From a checkpoint of a small mixture-of-experts model trained on Wikipedia: 24 experts in each of 10 layers, 10389 steps.
Below are experts of layer 2 (counted from 0) of a mixture-of-experts language model. Rows are named router (the router's row for the expert) and show model dimensions 128-191. Each number is 200 + 40 x the weight over its row's rms, rounded and kept within 0 to 999.
After each expert's rows: "mostly gets" lists some tokens that are sent to it at least half of the time. This comes from a sample of Wikipedia text that the model never trained on.

# expert 21
router,197,182,100,235,249,231,224,205,199,205,186,236,165,224,177,220,276,55,98,240,212,202,246,157,164,155,215,174,269,226,213,256,272,241,211,231,241,258,150,231,264,218,186,155,187,181,212,201,228,194,191,136,214,189,214,268,224,225,207,154,212,173,191,205
mostly gets: "73", "82", "64", "84", "31", "81"

# expert 4
router,197,247,170,178,181,191,283,181,213,211,224,229,173,180,329,204,137,211,220,173,152,163,171,180,187,225,180,208,234,172,157,197,177,222,213,240,164,235,212,146,164,167,185,227,249,168,171,241,161,164,192,276,153,277,288,221,194,224,234,199,236,245,269,256
mostly gets: "ville", "ella", "ira", "ensis", "sky ", "ora"

# expert 14
router,213,214,175,173,144,157,271,179,181,139,201,241,167,275,294,228,263,267,264,165,183,182,195,168,186,239,232,188,165,156,164,234,225,256,236,198,215,278,169,154,199,175,209,208,207,162,189,165,172,209,227,217,154,237,243,208,210,192,242,240,240,218,210,236
mostly gets: "cin", "uc", "Sey", "Ping", "Quart", "Odys"

# expert 18
router,249,157,188,119,222,157,148,240,226,107,206,197,185,199,154,185,240,231,223,159,193,257,247,192,134,152,158,211,243,254,199,262,155,274,300,204,223,207,195,201,241,222,224,170,236,132,197,167,243,250,215,153,207,204,186,172,194,241,195,139,200,183,194,225
mostly gets: "other ", "both ", "several ", "two ", "many ", "these "

# expert 22
router,228,259,184,203,191,187,187,198,236,222,217,212,241,176,176,154,147,207,293,195,247,182,243,238,205,229,194,197,181,177,180,94,205,166,176,184,158,247,205,218,230,188,266,245,187,218,156,167,153,198,259,150,201,170,195,181,186,234,177,246,149,201,279,211
mostly gets: "del ", "-", "El ", "–", "/", "de "

# expert 11
router,244,209,198,180,187,184,275,217,201,204,225,283,151,158,180,156,233,250,275,177,215,242,233,246,161,240,129,224,125,267,260,234,198,180,245,150,169,192,199,226,117,273,195,150,215,219,154,206,263,154,208,176,223,218,187,180,217,214,205,177,185,158,150,229
mostly gets: "00 ", "29 ", "11 ", "13 ", "23 ", "34 "

# expert 15
router,245,275,165,217,249,248,119,184,148,219,172,268,239,156,153,187,181,235,205,193,187,177,207,173,206,211,157,234,245,213,222,208,189,204,161,214,222,206,193,199,219,254,210,238,247,259,199,236,220,186,135,226,242,217,216,139,198,209,188,135,242,177,213,217
mostly gets: "\\", "{\\", "Is ", "recep", "/) ", "$\\"

# expert 7
router,167,168,227,294,205,261,182,207,216,174,152,225,250,210,101,190,208,236,252,178,200,250,147,141,152,255,232,167,199,162,124,239,235,217,138,161,222,219,180,222,153,209,188,217,197,211,107,228,164,261,177,153,236,243,237,145,213,250,191,108,294,272,207,232
mostly gets: "|", "|---|---|---|---|---|", "|---|---|---|---|", "|---|---|---|", "|---|---|", "In "

# expert 9
router,285,283,180,162,219,224,161,201,237,144,199,242,219,277,220,182,241,224,209,263,189,169,187,139,178,168,212,217,168,137,163,206,280,174,249,270,198,287,195,186,255,171,185,196,225,237,219,163,170,269,194,194,119,216,221,181,152,241,219,193,186,170,247,215
mostly gets: "Dr", "E", "St", "Ra", "Mr", "Sec"

# expert 12
router,134,163,241,186,192,260,238,162,224,238,208,146,194,140,150,194,253,85,177,129,269,210,197,177,222,155,194,209,134,177,218,191,220,158,171,237,213,174,223,264,218,100,221,130,223,150,168,164,244,209,241,258,204,200,180,167,224,239,138,262,172,250,260,204
mostly gets: "201", "198", "199", "194", "202", "200"

# expert 19
router,135,260,220,170,212,278,188,149,130,123,153,165,225,284,140,169,248,152,217,169,191,235,217,155,186,198,216,253,227,263,227,257,182,248,192,214,204,198,181,205,184,240,244,202,199,184,191,158,177,209,144,206,196,203,194,189,83,213,197,164,198,243,191,244
mostly gets: "An ", "His ", "a ", "his ", ",", "Her "

# expert 0
router,187,159,266,239,194,215,204,213,167,267,144,162,169,176,102,189,219,163,174,234,207,194,202,206,166,161,257,166,149,170,191,249,186,92,246,135,169,162,243,256,215,178,168,215,127,193,251,175,163,197,215,162,233,203,161,190,207,238,188,301,177,181,153,181
mostly gets: "against ", "during ", "after ", "under ", "through ", "along "

# expert 3
router,159,217,205,196,219,221,172,255,160,226,163,190,152,201,293,279,125,244,194,136,287,203,156,241,248,177,186,230,225,201,230,214,192,248,200,266,215,191,165,217,239,218,216,255,252,204,192,187,214,187,223,239,232,250,142,177,264,183,236,212,141,178,124,238
mostly gets: "years ", "States ", "China ", "France ", "km ", "India "

# expert 1
router,241,215,212,186,231,257,120,183,174,166,167,222,198,189,145,228,191,228,182,161,150,197,178,260,257,178,156,243,236,174,164,219,264,200,79,256,236,265,306,228,232,206,226,244,266,220,148,217,227,172,99,183,231,174,206,168,230,197,203,192,228,185,221,211
mostly gets: "=== ", "== ", "==== ", "= ", "ATP ", "WTA "

# expert 5
router,243,212,154,221,246,199,156,279,226,153,201,164,211,217,201,146,210,130,141,291,193,196,260,168,232,224,272,186,207,201,186,203,186,161,193,215,251,247,211,279,238,184,211,215,177,195,214,171,147,227,273,189,238,128,162,170,192,222,171,195,271,227,185,177
mostly gets: "sp", "tr", "sc", "g", "c", "p"

# expert 8
router,280,177,238,163,233,221,187,198,181,124,180,217,250,177,247,332,175,268,236,198,239,240,200,235,143,209,138,191,268,282,190,239,170,244,147,223,189,210,185,174,249,235,252,165,270,157,237,191,185,176,128,191,242,210,232,202,210,169,189,211,159,209,242,198
mostly gets: "first ", "Best ", "First ", "last ", "best ", "Second "

# expert 16
router,117,239,127,227,226,170,240,232,153,110,228,189,224,244,325,239,252,142,185,198,183,196,192,201,195,135,189,188,168,146,238,191,262,318,136,213,156,259,219,203,225,230,164,218,215,134,136,240,145,172,218,234,218,195,199,207,201,172,223,181,252,191,225,252
mostly gets: "also", "Coordinates", "Location", "Genus", "Species", "Released"

# expert 10
router,164,190,252,233,231,188,173,186,170,233,142,137,235,201,191,205,249,206,130,221,201,218,216,222,229,162,218,169,246,192,190,175,190,156,171,192,233,143,158,187,130,221,208,193,97,198,305,284,171,191,195,168,237,177,251,212,214,179,121,161,198,160,180,140
mostly gets: "has ", "have ", "had ", "became ", "began ", "took "

# expert 20
router,238,215,251,192,261,163,179,144,187,210,196,190,220,224,176,197,123,268,212,159,183,211,199,279,228,214,164,249,154,253,184,211,153,212,217,279,248,176,266,196,167,173,177,157,271,134,141,179,205,252,186,242,170,237,189,210,227,176,220,227,200,228,248,203
mostly gets: "). ", "\". ", ".\" ", "\n\n", ".\"", "\"."

# expert 23
router,214,178,223,304,223,202,203,152,148,267,243,249,276,149,252,193,112,230,182,220,209,215,184,195,147,238,173,256,261,129,139,146,120,172,190,120,193,161,167,162,216,253,154,245,201,205,189,271,205,236,186,174,196,168,262,194,215,226,156,109,178,155,213,194
mostly gets: "film ", "album ", "\"", "football ", "television ", "Music "

# expert 17
router,164,274,242,152,191,249,171,107,178,259,147,214,270,184,103,151,136,229,165,199,228,211,150,212,262,180,192,187,231,175,218,198,204,141,233,227,188,204,202,167,225,205,183,213,250,268,184,232,181,250,211,228,165,174,229,202,215,161,131,246,136,229,178,183
mostly gets: "): ", ": ", ".: ", "://", "–: ", "', "

# expert 13
router,299,136,184,249,151,192,176,213,200,278,221,241,223,187,297,113,217,240,125,242,195,93,189,147,195,199,186,149,194,198,218,227,169,256,169,173,230,124,135,213,210,160,172,203,164,211,220,174,204,177,183,279,190,256,187,208,228,176,184,147,180,171,154,201
mostly gets: "List ", "President ", "role ", "New ", "president ", "Minister "

# expert 6
router,219,152,182,106,210,186,169,232,180,228,215,172,228,228,150,230,193,188,185,261,249,225,267,153,239,148,142,181,185,197,230,192,165,163,199,242,252,164,260,199,164,216,167,205,194,266,206,170,189,203,230,179,228,191,179,166,124,224,191,202,299,156,148,206
mostly gets: "but ", "while ", "However", "because ", "where ", "While "

# expert 2
router,182,153,220,163,134,176,258,208,264,270,212,143,191,153,338,195,188,249,194,230,201,213,225,150,255,164,143,194,243,214,197,149,168,182,188,163,196,82,242,181,171,204,164,169,217,231,264,233,192,116,226,222,270,134,180,181,196,197,215,144,130,164,173,184
mostly gets: "tions ", "tic ", "ations ", "tive ", "tion ", "ization "